Experts of a small language model: 144 SwiGLU neurons an expert, 7926 steps.
Below are experts of layer 5 (counted from 0) of a mixture-of-experts language model. Rows are named gate (a neuron's input weights, with its number), up (a neuron's input weights, with its number), down (a neuron's output weights, with its number) and show model dimensions 0-255. Each number is 128 + 32 x the weight over its row's rms, rounded and kept within 0 to 255. Numbers have three digits each.
Before each expert's rows: a language model's description of what the expert responds to. This comes from a sample of Wikipedia text that the model never trained on.

# expert 36
Verbs and connectives. Auxiliaries, pronouns and connectives in running prose, such as was, is, had, to, and, not, he, plus adverb endings like hard(ly).
gate2:123096169100075163130145158135121135114100165086140118121154156120124133142160063146062100132095120116090143135176096160112158121211141125101147128119150112123089139114085165106094120149135138143186144141108089120077178117128151122127088120136157161078051112093124101129161195086116139130133184140175123152120130133143178137098093084144163135115105105112182085189128078145158119166148155089133157102203102128176070181134100135144136101117156066164071161123145087120146133145142108060204138120114123173100176152135071194086115166133115070095145098142099102109131105108129083145134137093158117087097107139131167128183141169146090138161131160173173110113148137151173171235191106102077080163115124126179119149151116152143161143079123109111086108191141145079111158179063120
up2:161133119161103139195148158060146108168148091172125087093079112146064134113070087138179119112115132181116101144153139167110165190165143148075106193106126121178096128101077122106146136192123104088124128089155166139105137142148097142152138093126119185135101109146138157159215124150087122141092187148156125101069136095108155119053186107150110154143147124150088111139139159158174085129081105179191130152168123151170073120110157121110190162170143121148178119110183144102122165104131108114153126113075125142087199111126089169107110049144093112131098156128147146141148139103099159118165182121139069108113130153143115144133125123173191133143168103033115124129109125146179153093145109144108086152141127101110122115111107159105182186118132042128096182168160132099110157167081101
down2:151105153140104159122150154124139109077077139101169119115078120164133108151131133118136175186165137124127095114154160129066103153153140156144180123157107122165070168123097130052127093163115104149124129096122125086128050097147125105124068146117169092145157169183166146102155177114090044121121166161181117101142145189168182112110113106127206159123110105084153158131096126111137099157121144137062114165117097165138109082062116121145184090099114122088179077144124175086124045148090101071151018148135143131145155126102147054118109088126145126034133111099079087122139144132118156116144087102092137135137107157144148177157149148071092152163146136089128119139070094144141195212124135115123125139101156135112143114127114098134136153174139114124104088121148129064085160150102144
gate3:095087159142108103153184121183178159113120099145145180112111104153077073176116134081087103137121099110116132168082065141119112134169184122061063094073078119133156120096148136129158149117166139135162159153131126108150142094134087136104126094140113132115155153164199142157100111178112101141144165048088156174117177080133204122071077139136123098108138139118111176090171088132123144164158121148136124148145140088106118151126173156145151098142138112087164072165187172114097159180095173073132180149109131087154085143127136137101178135114161150171126181137079074103096157105151108193093157133140121157146191047148077115118092137170092103095115137123121089151164184141114082071095092114161153125089128145137141174090190153115113171160120151075101156101152139116108119101163176
up3:104163128154102123192125041131131108138177143134157165092074138172128145152156116165172110110146118120110048145094124177105105100122155146073128135165074135149120110084124115126134106136123160123087134189169083106112099099069086096138173111155139153103095093118145162040117115059126112156099108093136109138124154058100172092182142156135171106147084086114090132104116069118079136114151062158186130148206166055096156158122159101179098114188119162114154089140082152116102069128141205137098115078087077109131132160129204159141142149159153159159104150090109147117125121152104178124071138089148122138131114129159096150127155148149155137105095154113099117129133119119088106152131129129134100144131143139066101127121154171112152158122093155089154069177106150069155180061102189
down3:124103156089098133139142149110111115161130120122144151108080131088136147127118138168064148131126118133155017139146093213121126139160165178198172124151156181101128105195182071138065089152165130110119110164057110086116142189104099104110157115198180214090180122167124154120122144154113171140110177136112152101110140071126127154116128133133153130154115099138110075167144085090041121108130118114169127115096148096146130112157102183173140172109068140097162161106125112107138099154069121130135162205153137091104093108130093094116137170108119130092165144101174081070123150096159106115152074094145104130142124131098101137125049124098081131119125085123126119130150056134158095135132143132116136102122072131181086115089129129144129161184126125188149107109141169195087139073150160
gate4:143119084124098114129129071123128156149093132139122063102128158141136123145119131080099101131129089134096097097117101089149107139122134086099138175144099127126126142141111201148135128114146115119119077140142138167176096093212154175135094166068143142159173139045158139112160119094125144132174129117105151103122098101131135122136131128056068150077087167086089133135148077133156179088103104081124083090138176080136122119148137084063132173105144128149151162133173110107118151132132151078080169150176210146162122119147139061127156184055131142082119127152114100150172126103139115125141126151159075120113153047091177160142103127182177155126130212082177175103167122128164170062141114091156106109075057108179104132124111174137135144102114082132101089122161108044082147109169128
up4:081082134100155127135088119135157108179088063112151136195124160120115119085127141159055101139160103120134127097096113142105095105047144147127103110130128129137152078142151175136122095141181118109102130122190097085142152104202144105096093119125127125174176124082183129150104142085114099178169116133176116160119098158117115052109093140119159121135152140124139186175130111122127136141158169114145094124096155186125173178197103124157150140064106075151165168195167169118104147141134175150121116172095102204168109131156067103172146167164136114083122156127149165118170158104093143172110138131073099155195152118120170123143106200175115181143113150086138179132210126112128139112150079055089099100136081078120118123104145116139131067177145103112157143114145147200085122124147112
down4:148138099186137119104101097172109137193170122127125153161095144112148123068110132098159129156133122093141123161117100111135110125128156143161090135168051147144107107052160218113129144136160126082148111131149091088171117184149147121142198172094091135100150100092044156149166172147100090112126147131127144153085091102171110140142149110134129122114076134154060225129133183092073127178054095173150158085173123079149123136119126119118151086162144167000148143098153154165141176131141119190047100097107060114093112118122125085132129101125110166128065122148206152116122105176161152138146134119121140091077092086083103145135134106150090120094111115094147139105133129141126114144127168064120144093113129094151126154161114127111132184116124098113103137192114151092134098108138144
gate5:137186150153132140135138156165134097104143142201145124140102160108103162112123126150167079157143131157120113167156129115096120143109164129134140069048093164165159143083126144155139153097100116143102118158114205147179078130080083132140107172142129124103093118154118179104168125112112092144137071116102159166170122045099066098166139128171114153137098143131130140132106160103109099093177175140094105108139040161063118131133115082131162104088172116096159088163096187099101127137109138104178096122053085105118131236097137146090111162195138113094104144167121120193108168134124131076181124097107113157124158076060148132128097129112140106117087074118129108165098186201060125120103107146103131097143155161115107094125091152141111145173156108062169115127175130160118140061106143
up5:150176136118109174121137080130146121131100079059122132146114180114108109100123115171131167136137108145138134160069080100129115163129103181135170182128083132122091209143081077149216083120130106106058101148054149133127152129134167182118137148102104100125137130172102131130110122153125121077068138119089165107099124123163154080151168170076039130150155106144158135162079138123100102135154167129098119095125125114131072155124120130129125184141174101121140103094118164110129111144083104107076135175112131125161181100124120096167098136113146151165135134161067167100072059096141175117202098137124099120096095136122119165138116143154087139159169137189084105128170115112050126115118139105169139124145183109143196139078157178080146182117147153073122141086129116192132149179165210
down5:159144104144116130103090090084063133077119193173103201150174137136138125107144157167068072069126182110138094133148138180139083148095113104143094127154133119101120114132106126124114145154207153087140129144145083152106111103150096121154095048134154044150158126107159131069125073162072101145180120095117131114133200126122136127130093121095105138137138158176206162149140037114117100076108166092136108116087094093178069148143150137147087131155080115112140142145136130155149165108115135132129109106108174126171134154102125132110100148125114099162176175074117134155128099121216122158122158075145159136188078123142120073160123131168129082107178156103087108136144136142118137158142126117121144126109163072183131198094059129082081085108176174194177136144134109115137120130075137
gate6:142111130116105133136127164121177100074154094082165155075138126154149117200112148135130115125134071072203202123095152101142063180138141071138159136128092175093096145073094121106125154083133125158116179154079118105080158159162089087077141188147148144106109072161091123124080066115216193144195114121173144155116120146102174173119091099104118154147145109064092108116158135075174117164183119107125099117114138150124200081112167170074121096154108098140138066170068116087149122155161146090145135071117146100125133133134140136135163165139118160136118110102094114095114135132080153083105084137133141121109128188122084142167165112117078171136106116171113130105165129134168144121102117095165118115097091166067106162164086159072148140107120105151101153099086160145126132117173197
up6:060083145108107138132148074079085126138124088179079169163120120101095125055158107057106100135127067124109115182172110146132115112061162173098096137088116139092104117124144121170127122162118141218120123161133151157094170129137184157124106093102172124135127094163120100150190106129118189200159089062122145142132103134182138114148083111095127140161116171106086127139084143139096116085171153133125174129043109156112144155173106137138135086069156077094162148144107123125151170104127178120177098153114133145152123150108142143156215172090127160153127115126134143105123146170128104102142141116126099128116169140093089175131155091122148142102101176129104185085171126126069210112188157148102105089081132131150145100136131100116107120047188081108136148183135115145088172131091188
down6:106066132071114148075118136174143144147132119128213123106145169127114176120124168149194156168184093128102146146173118140203161150092141067080118167100186075159115117151145147149046078192074089160107105098107203122098117109093096095089067116092125112120120146123148126110131082107160161139123097070151118139134054163134122104116149099121151139125141098103142090109129134138148059129103163127112134046092093123092086177155144083139138101067156156079138145167078172112130106111111130105193157164176117156205152176154103145193129133137191133088113082110113134110088153129123154102092107151140122136159168174085062149123126136128152104105040123130132143111162105147121189152128138124143125139099151135138132126094112104132121121132130117145120094195139079166096148197134147
gate7:156075091082095198127121109174120075139171069117140088054158158090146175079087122127127147092124059164125181089120126131123137149161098104094179113086143153106110102102105136119082129091126139150117101130141066102141137130126097117139079104091178211153185131110104096142142126137079150122159130149125113174149119129126155079118120118166106208133178131054152154142161130119175122147140108110176122145166046140170140179143128095098117114115091143111108089127152133103099109160186130121149147195108142156135110086072135100052081150088075096154112064132151119147144065120133087094123117132094119130109110083086123106137116170123074058156061191121124147076105120170147103106150099096190072160126151142149150125111174117083141107133115119156169138142148091106070176091088124
up7:173128137097120153110125139202096185130125141114125111118131110165121091134127179136141128193165106143163119126193130065074197130146139075141111056162153149076146074070081084108160142144149136128156061068123070097147169153135147135162098091103092144160114123131119142141213175121117113112121158085061138132171137076057123153051133135174137147146159173136117137120135142105198106085103118115052138210072126145116117097114145147134118083122137151156098091084178092144090066155157154160152094134146136109145094090104157176106139190132147073151126163174122151095117150148182165087130100100128108138124084148110175151128140177069114096118082073170097110136090153112128128155173102088141164136136196068100096110132096113107134140126135131119101116132132168124085094150114121
down7:120093145142120158076220105081109134067144100141125104183167115173097137134166119135121100159132116088121064165064096173208092153123117179072136102171182121057139126147118129113129112164122146184121106144158090133162155127144130178071150130122255162171158136146147120146147120180106147115122138148154097163124159163144122122161105143159102154112171145132156112141140114112087108095154145137098116111156149113057134155135142107140163120098104100116113119172089155134136132127166163159148112139119129126150188105159088121166109072081110151063133109147130145137130160106144088170170136110109065164106132081057165099142146151143103179152121159120136108195145074168116154163110077161144078179158141174129161138101131159131136113161121110060120204087090129163143109107053149
gate8:163027146091056112153167103105162099096106092067148107140148116114098181121130146116089094122103171147139176170139145106168128096152082145160145135137126140180139099167112134152132104148125080091117129181134128126176159150142094182118135127060179116085070146138116141128207053174115114144105149174146165124144092098112135135152126128105115112172100112136135142110167096169144083209155099138134126147080106142108108084147098166104129094160108162118116131087138178100130074141164120146145101086135138132027166137153143106159215134125157160108118068151110133113148142152137084153160102088107113128190161079128158192126131119126142091097153130112113104131138125152093091024072105186194119134182122150145178174080108130082158132116173100116137130064108115128103161116114169
up8:110149174099051107129026221165116154200134124102106096172153161134154128089133099147094118125144118151102120102136137173124106156123130146137061122128162105139128105101155114167102110082072146157096079161165136154114169069118128121161095152137107166143115106205142119114133097122095156122129100188120105092118141137114090120169084127128088127107096086072142114160158091121155124185090180082132074115162112149119209086153147117137144163101168126124150121100053157137173096107125123096097122125101095110140117195130134155102170151141088114124143100094093143179127098121081201127139201145133111143131173126023066094123099130132134202062132166125082165113103166187126123113119124125119144162110124147144086161138170125180130116105136064156178103173163094143133128122140090
down8:126112079195095120072136111135113130125154163151184079072092142159118140129089196174150129139170156174145189092122119092127118160100124133202114103120153111119150146070089111136123109158118176095174152056138148070181107049168129107121142189118158100106114126131155140114075159176084064132117087152136177095144172166100121121165077070096135113178128090121084170154120207123062057090147129166149138145186127100100170094102111143181119157118096132160121136147112114146116165089072132124107163116162107140152107093130121174124089155133152141132163132208163097115140064107131095121152210153131138103119116138151137131162146064129119138123140179122112081154144147119133163132131152095125162159135156130156100127143079164112084134086140081167084122131143208117068153087113123
gate9:124091142048128152122182117070133221119177136160155156123117144086097097190169139142120155139111202168159111130151119175118156124144161121136146159107177159114143091109161143102139064134154090088107155113128091124135141072084084083090138177136140097110167140104144125145128155115062171118142108148134154147117132198089161165088121127133121131115173119161104135157086182154128140066111088172131118151088076144102141140074106126091131113064162117144114111126126146129100111126137133097107043083089061049084138097122127115124138124095058143134110067164112093086116161158133120124142101127142167103136128110077151116113061101154156171155125100095135119127194151135049124112162124123088166080150134132083165138092097071178110157062089122207130144094082093083165109141103134
up9:101161082150144117172112074129094124113097157150191108138122088156108144090143130145143136129154108105154104111136170089157127135136106083146140099143136093166125168164129108159098129121187117089125135066148169148172074137172102156204128083105163165114168137130134155148091096102170113159094137129126140077119136085165076129122102122119119174117140106102110076075059133145108097110196104095100167091138130123206118086119157074123062120065178142152093176104122104115129143124119115116153118229147163111131142150116170183109085124160097154131100180133146175084137091097120082129124106163165056126109082181119172127128151157181116063113072117142132050145102137158163101116101096085145091121101114121197146085171159170127164124151119133144117192176112205111113131137142050
down9:143198142106116181088131096172126109129103140149129115108087151159128138093116140100120160188127156149117177163121054122092202171124228133127152163139185125100150142121135115097126152116136104107140081174115140134058178137112127152081120108160073129130074149142120077138148139164128111132126175130062110210094140147157146121111142145113114187137139131123162109164147135129132193143126139080125117198137144125114149138086094150146143091092150122073121142141135105156158072109105129100169117057149124096128079010210123122151113151138108145168125183106115116157109170173111151190090089100119179105059201156142095115144147108133158085111143125143070152076171079141109136128106179110168167147145209122112146131155093110120106079179147125146175120123125094129118101081139111
gate10:108086083100105155126086068187099124052148074120119086099176068113123058108120090155160113103152089101086119126092111144153113147113114164093166094125135133128137091148154120126069173125122122129157098098174088139111168165119203151141106112113094153110177149130159106098142123156116171117125233157136163129151139135159106114106140059099120157205104204141152115143126126155120071102146087136154153160104157154137084141072113151098095111118121130124121109172167162127159139091123149165121104104113123135087160115126177114047135151152106155091147125120140205086079083144110089112094101077081137135179072033097167099151174192135121087165123121105123111101144093131142123143174124106107144180152149101068162150104090149087052111155130118163131119106128168094057121139124145
up10:107089123145154110108103183143141143118110092171109127096171155162105204153127105093156146113122103184130116125097126180189150118173169153108085150127134153117141139177121177115181108111117024118101082149087141128071154118209111182143187091136061117147161150118112168137107114171152174060149173089145117147126109141105052110172065124126123063103099105128137118104083152086105127117058109184163107097176165170104143131156116117098086121155171163078143093188108124133157101141145112123135167171097124145143090153154081085165116090062174177172111148116131156115122039099151133121135188150137111131135127150121079166172126155104117144148101122124183166078128122205131115093122138086137101123119054098091133116141110121144132191093106104163133133135087113118147158110161120
down10:122164141135087117119111188086156130160216153193133151148137170066208154086156119119120111120132111148185158103114113125126140215119155159164108091173061125105144151118120090138076129115090169089089108081094145099079127130047098140108115119164128099191147100157120121105198139097093113158148188089164105142158138125102100211138199187102191134116163142094099074171138140146133142089130144134106088063144119157112157089188094115069107108201169126148176134155123087085138109123151072091101098127103144118114074153141132105121093193191131135149120145100169163104148135118116114109149089160190125182145161078145157134160081094132160129103115082150210140072135116102111132147122117117111131135129094125109122128105134109115136142107175108125131055138121111147108125148122123
gate11:136153152134094067115100140131182137092124176202142119130098167124119124117153137116109088229131132155129138110095109161109124080114089117162141151093160155107079146138171167181132173132129138077158077110164160186158110147096133097065119115173108104114068159119087114125079141164095153094127092127150131126082099159127088158119107095125128131172131163043136125145103056060138177109171149100083095092169115179076110156101153097124111181168080128139147164092093086129082129098133200175128151126115129102110157145153094150151136112095172122107164067139157112142080112131149088118184126144112009129178136167106125172163115117113219100136139102150075153131099139086122130119151172175129077166168138165095071144104094144152120093111125149170161122123138129138086126139120094
up11:094200103112126102107114086128092142066162147174077151101113127121180147133146101135052100161117176076165091164130139100126093099136099125163097154088089122121159123186103150122102097128094121133133167092173094129107122137102115108128096045121105094037090179136094127143163181118115093118125117128070128112140089141096195131144138157128111171145092149100133099132091140113127119052113128130129111120147125117169181172185183126115112103184154145146103081166002122112129135101132150126134116083127096123110106135095179174152064100124156094133101088119118124218116106150160107079174146119134118098143198170115154139086104175095213074138142087095146132180149155122097142148134143106116171127166116130081173140115122150120103149139172141145182127108162151140056088123087138
down11:136166132129154163115157094158136159180113095121155096117192082109126145150107112156147133175109166142125149141157089090128183181101168127138133083095126065127110125112142121128169102124144108098180118116130087095151091088090138150125115085159163112096120086125105130179131087103088118153123184124071149146099197108165144144134123181154145087136102074105110129119091085132107167105108148119123109155138200151131072144149191100134161087172210103050133104102089134111071153112107124140142148201121126066128121115180100101098151063159116128107146175144142157084145204128114195094142100126095186054075115095116160160124160096122113137090055116121132131105151092158132114145132071163082159105171150048111132051119103105154090138164123151127117116145151147102174196082147081
gate12:115141144091087158128143130131154114142119124081106158110144194132096078119148115073115119114065129094142088095124115130137112150126133079160122048108116064056173143171137099086086165153104144118143135171133111152148088117080061090114115143119142139091155205078112146141112086080119138141125192112143052179159081112132092154079153145103164152119115099089124105127130122130156154089074162131124134117050131086137137120133115138092129146144134140118105104149108207120166115155113152125110118120134150112128121089024094147135145190123153112185100129163179132143143075162120078123115136072095185169121093213126094117132122122103154148096120162131079129068111201134099139110194100128173127114171134085094092107088151121093149066200101135156111182094099145176114171122106076
up12:152151126122130123162101137096056130095146133125180113127138074109126068110138130152136152123187080099077090131104114125144130131189095153088101167178197150203100149153166145079168120159139162141139087145080081145087110191120091171140116077056112146157192143101182143140177137147095136143181167139127105120145063120149149140155123125158066043153116106144109124132135088085165170106134187083148087103138057088144157123087125125081083121163082077158109179188132107134130146117119105115127099167102132157132095170136160119105211192143105142147134116083112086170150090104125128110152124118118093124178143122119106161154129141127157125066097154149130142167144108081078159080129187110145117101152140148127111159138133093114190166124139047167175087095152117098108117085169107
down12:147109146119156078083113153103144150164149137073043139134100155110132138162142120127140121106092122105113068097092107150110174124122167102188133141102114130148120114147107157138110155125145099141093110102144132166163140163145137098116154172097115156157084166134115102102184163124157082159066083108154055138135081106159085133162163084152113120164121071115116180198098239072174063138106087129163184187150159083199131137125121171114113124141128149171132153132081083089111116181160079090123130114117080104075112146122123083128129066165108140138103057151084135156179126136085099154098151144123078100076112137107163118132109162083124132100108085148104088087108116124078095104144171113117145105137188123125095136183132141117125109135212102095076093098122198134123148200122105
gate13:116144147118170117147107137077102069182144104119119112096101171109145105115147137100098112118200097065129142139119161096152102117113187130196155152142139085086153139071128126141097161129114119083168123060075184123072111081145128116152119092180094088064147080079107148147155186186136128108113089152120154179114076114105161108151115122108171228123073081119177139154134081142058192155117149133125085088080189104154135106168081132108123095096065113139136138139179191143125103166140098067104146161104124127210129141149132104119118141118109170108103121158125072144153116095112167136138077146134165138121086138107140163085117145149140122106100086146103127150151171120140119114074139162163104050154147063156125111107131139116102114142115105088117173093183110084163095073162157
up13:129118126156107083121128082154121121138110156111085163190130096127109066093143077139134177135081109141135116125106128120134063130097103157098142081177146165147131088102130117137102129182183150123108186078140168156120156179148184126163130143107178113169162180100141113121084081165077099132151169131085108108165142065145162124149117117076190161113091124162078164081138082165132116128143104168088095115095035088157133095080106126168162130117084168102086105123119187119139143097133165106122116144096151199130166128108156128099154122139140018097143079139152127115145152215184133085121123121079164156127098101150151084058131145118086153066153118156105147126164109159096109100115152145098061104067131088153130119170090172133181147124103137170111170147129134153111061126128147
down13:167109126126137110090114114088113094118194097095121164125137141120145114105149131104108145143084102145096087128173145119120152113210151089144165201149085152131097158089128084158146163139131117167166041076157104161139116120105147142085113147091146136166140096209130160115166132182097146127148180056118103088148130191076078147116125119136154101146162111124134124212128046110075141126154044080139128190172111153111095172143170134142178182135111109143134146205114099117151121108117115094103129123093119165149104151073131189149067132182167157142127110114108142169189106132148124072087180101102117115091106142151113162184130143111085182182162120115088149194127172120146140172139162114120192186097117128131121162150132111158085112175126099152125086110107165176158137138135109
gate14:089117168150154153153141081146089139087178146111072072136130122064173085092079113130093161109178134155116110092064115106108125180130123092125131118184086131154170134109138181155155127132181091085134116070209156095079170148177155163104132147112157191095149091098086166110132110192154167101128138122108105116156114122092090157142142122134129099048138126124106110070132120129103112123176089104119133183138148105164170149152128118119104108163101125187139145194140126080151113082163148101099085052127147119127075103174128128080126175164083086081136118111149132093096096179171126144088076175152106148094190136096144116099139188122118125171113059105168109145111072122161113137117084158129153128150130111205137202107130136100096129112160153094131179070128140127136101070144101
up14:099118084141086116145101130138116153122167087033113095222157140110089121132108113152121147151124110078108098140129193169142132150131126162153159156159101092132155150137137168133141124160095064121125119188179133174146183125142151150142131095099090082162143142206160189133125115100134191118118155160128158078105101092120160139084118067135083163135144109104053128101130135121103148125166148133119150150043085144128131148133160149116109142105149080076188118135122194155131106127081221112082114201155133129103099115102140189116130142116176144155133115147163154092168127124125174119170099082155150098094120066133163114132142165162139095158145119160150141111130127168118100193132168054164110143223150133157144092113102107177147097208140164161085163116129170160159146138127166
down14:126136143082123102170147132139123209133068081101115129116095103116144077169112091095144141139101109130072084121154114113031103112124093089127130111094105178115114095175158149133078118144182119185162103178086092146207164095129143108119124114075079098158148165076120139113136132118082112118115132137141078088128134127170091116127110147144090155125173062149115137148130165113088130177096122175197141113092130128132098169106107090152140163110180086107150083111114058169217143149173174115109107135126139087130171126160161152100050080149112104114137135120138160143119110151148126090133126115116069135105104089143138169201140117144135126127135137082137147114151153188159100136112164128161120148033163190114085101203134111126180100148117178165046123076139157159118122120117185
gate15:119137123117156129093118111060118110115120133105051127090139146079152138098157172093100061217101094077143155144110134159135110131147074141100093112112178124090127095147151117148166157186136098178132100136121085112152150109083128152098129140120157154163122126114046154163153150077128088126168147098138164151115100135148186094139124195069090089141069124129094150129166022065153132113088086144143080178073123099120112060162093079122085101096132165145161070090154142112105129157131103040141142118092126110096127123197110102119129101151124171170131131214126085088116099101123127122179128147144159092177119194130185108107104112166124116143143130108131128172150157142125120128127071094119118112160188121115176112084110107116152101161176099112120115107102149155055123078116145
up15:146204134132110116035121146185198166145118115122157114155146133132132095055101083155095192091101175113117131147112044098127158144138149106141113140181137105130085118184078076134113058190118123129095100174145119079101116173102153138163084134092161100168175185134142136128160104167180104124102093141090144098151093132176056163155126058146137153122199178147112197121158124053128133116079094063142144159127101086125115106083115131154150158072159131095103238120100134146136109066105122094136128130111124132118116114162144093131147124128117055127158132146190166092111127119091082113083132124129086124130161101127204153155115145164108135106156153141208110132116161097110143128109103132124105140113101141121083126144169127086163083132120153111135125145135109115158172163144112
down15:064056068136146106132072158190126121126093140115115113161137072174109117132109167147113185125122152132175129090120099144155153119128133134175165168130104115147122089071104138168193133227104143138113094109161088082142116138116123133149111164144169060149167116127114134206120138096173071196165121156130147123093121165142164181154106099122084135181136099115138047135141134132090128168113128149124061171203120113097141108136174116088103158117070145108050069082104111094103103159150122109109165120141146168124164151191111090092179119165090110119142142093156149144077071116130162166090113137093116076107123103099160140147131191126128161124128083142122089162137115134119167166125116073124118154115105129110200119085141147198132091086128095131114156083149115159192169145141169
gate16:085128128115159108124135154163140098164117077115148147151159145137129100141140142115124081156104127141146116149108127037076119076147223160174083109158125105163134133116119128078153111097132118097136160087171116154159113144040124154167126111082127070197114080126166107140165127114111128121111157165103118174174134155135143211089128170063103098098177145090095123165148104148148165175142108147133140140166132146163138144120147113133147144163132205118125176096101116092121065088135080124103056126120128137123151125116213190077154080121105165041117189078093113134126158134139101117144130198104150126119148070173121130105132149145090176159120170109148097127145114144148140081154130102154135193149130145176122141083136042166033115094146129149175079120120167160101127140132129
up16:144059156203153127082159093122115154133114138134089107100181149145104099161131159149148150128114188166118110127212106143166170154140072161042147049108100095168155130141116096125157148073134134140114165135149078099130158128146175163120167145185116164164127105130135135133130056190110112173139117097133135147161113055136080126095099108158054143143149078088175097128179110162099113152163114124165046173116131169134161074158094164106131117127164080111085094064072125123209133140139137127099107169135136131120085159135179128182129150141121145154151187091127149064111077146106117138146065099137066085089152150122100121076127120185152051154110115142107127122075107093128090098139158147116114132083137166126146179135131165139133099140163092148128164125072143124136140122145111
down16:119071094127102165089170131153136159138151125112111155169175119176117140125074123111132079147202081114101128124123132116176123078140166086093081134155111119088101105149147117171107097193061077145103099126077041074097129155135114147110123126112155127124129135143108101133124163057147127112092128107128128125163128127140125126096178154144129232179094086093111144117141119115066140107158137116070092153116126103158154090165103109103098158110109116099089130146138085120150090180144086119092136143172072161104120125139159122185130156124099161069098080042178147158143148110122113116126130152148142077130124132101154147087090213096117069167148077099134127126104162071148158151144200152169117155116139135151113183082135176119207099135112108164147173086072167159134173096162067
gate17:122115092129070168149108150104139164103121100074115134139121125131099196172121115155178181145179110149131136129096124168083151073119165098126076145104116168161149155090141146193125177092139166092117157134106114111069146103103126146119121111086064147112122096137124134097171197102070116085136188163147198172124189138115167130079121117185141205146111093152120183116126136109171110148108137126170131046194104138188096141168090132160120208089152109138150179058151137115088103135100114134109171147131166140149146185144123132137112133132131103074151166100149174168124106165136120130128170203142111133113094177169158121181058099154139094145094127094165104109137126153121092091138144120160078107132130176155097179125167160125092166146119135057137073202138088119155121119134098
up17:085114142153190108170142193159181071156121062174120102187109126167141191110133140103208127144144101100109135106087129171077092224113174109150105177077103177120100096103137147213123125107117087143145066154102111172156076074098119132118136044158119145192146115169163167084132130136120166109099080151119117139113097112126125082094118112103135173155067064089094137101110110153100126140163137108103098143130155100123082120147130128160104150075071124125119127169167124150142117108115119172216095081114123107165090140145090117131130144153107124149185165068161134149112157141144133141123133137166146133221124142119137154120177155121145150102120184159114122162138102170091122147173133204121152174129148148165090125119149156136101119135084172137106112113136209138158095115157161
down17:116152172164126094167173087137113170098136125226110079150149105200122115102217094132119123111124121135130165080095067138074123109090104140133143131119091145112128138128170066150152113118134074079191132125149128091153096140080159132118137150129082079115119132201098120091139225125127146109108091158087147029115148091143128134103146136126118112113005137108092089143112125132149148105166102126121131142119121105161184172127108116098051141155131171111084133193125159158079158082089136181085108145077133113162106125107147118130158087136166126152138099188170132165141115136109086179123153097158092116155146152134096041156151128138059154155157146184143107141120150151076098113132137136137126146161147117090110098094112121128146152165146116174112106160141129158141055123076157
gate18:140177131093097140130096100095117131142126152106151146173166132126121183118106142131157104182121090067074100110119138086147141148177143108117146114113163095097152109134100056110095114059109088161141144106106130119203060111021096038129156109176119136154142128158130145159148098103150098167086128130095159090165174113159164140115186179145136166146173173112092166148194103129178117129129127133117113120146116076160141142141168178129101165158146108061150145133113149119135099105073128118111124181152105086146216106121215125102151107133099097174099130126103180119179160151122086083196139158166176129119093135131072159082131096167139147134148086130132124165124136138171149113127115200134190118174189136093124111154125174115154131142160121177089117062121125123133145060147120
up18:131097156102056144085154136081120154159183135169115144140119152148152119094129122195183054126213147118112206158127081145133103157119132159183100135181090166126188131084156117182182137126129126122139140082168123103127162147124147184096126106095092115136139100189145104135123138097132103133180157121142137118156136131159119051144109135140126099089172097128172098138158137094166091181179156148115074094097104164109142147122095139153140156115118143118130152110107160143131196164120151088157095041107125168159153212107196136150177142150135100172144191114128180138128106162120117096135175113115110086188111141141203221129163147103186130109136086154128172143075164158128137175136118091135136168153171143113092155122162141105146114094106153137143170090082081161164164137084117
down18:155115114168118147095106085162130112191126136107168077143138115086133132147164180145053136146071146108137093127094043115106167190040049145162166157134144041098102114101068124147151109134098114085190161148134090162143104134161148145166135113102048155194175111158143118084154093153112107135162152129100164130132048136120118124134146128096167134098127175145181157088096202117104121105112181128143129166186129092190142130132167149147117133155113091144167141080162144139156134137149131157125121132126136155158129102125185199165118163082107124157113133139142142178150132091136140113136134082131148130106129161117153117106201093091140151116164088166121116173121154106069173192122130166188115147104108206157154075078119140114089119108122189148123142088134119110152130097068133
gate19:156091189109092136171116106085053113078158138148121166131102079124167125124139153167163124156115173126106170179108156117081172092152111122133082128154176140137071093131141149133106104137169121140176093126124178177135095160122151104176124133122148196162129118085179113081103120134178181140136148086120120135100092088184069112094136166129154097091097102099149140136166099164136099146161167159092085142126103077142136083139114095078132138212139133112104155068191112194140138084117038195165133143142143116099095144200122099107101164131125120156138144134102160082138136151155090082148163142120149125178096091132097125135187090140098155109181164203126121113082178123095106110091147113094071149083131100161143085135123093109139127138216144152138176149088073094114159121162145
up19:087115067143120077135121105087126104101074060115087146152121154116152182126121099141174098138112165083075119176120108094068117100116107169167171145090093126170113129131138172135204163058117105178193085119103181119167089127145121150157131119092164143115112164103129164093135094144172084122146141137147165125075136131177142153105162204079155157076084141155143091163091129137160154102121184154063126110141124135116125081104131140148090114122160127169187170146146108149082038115116096123233136142114112166127132108124145090138117134132125155108091103106129154108088124135125142143123106088119116144058097086117070132113143131205088144113113173174135119115182072106151137047116114074087102119106125110158125118100087099122147165128133100157103131070103159060139113186075149
down19:066093164104095125151117128139202108131158113195120106156141120136110124108113125208158094046112112151202119090143159146113183164095135104116106096126074148134106118130127101102169167095174097101082157190140096132155164096113124083121148146117142142158113129105109143116084100092106164125121084095107165152161087161154158143109162130141089147149118128095160200144121133147070128122082120071109173090181205169167160108156124125100156150099145102138153099061150124115125147119081106156123138173130078150125108187097100135158137092083138180094078101110097163090192056066143111114131151131155163115140144103153140115110170121070133100160090118074119153140084159086121147102122182197156131165201066183100175119139163149147108138156131158128192139084134119139150087165086165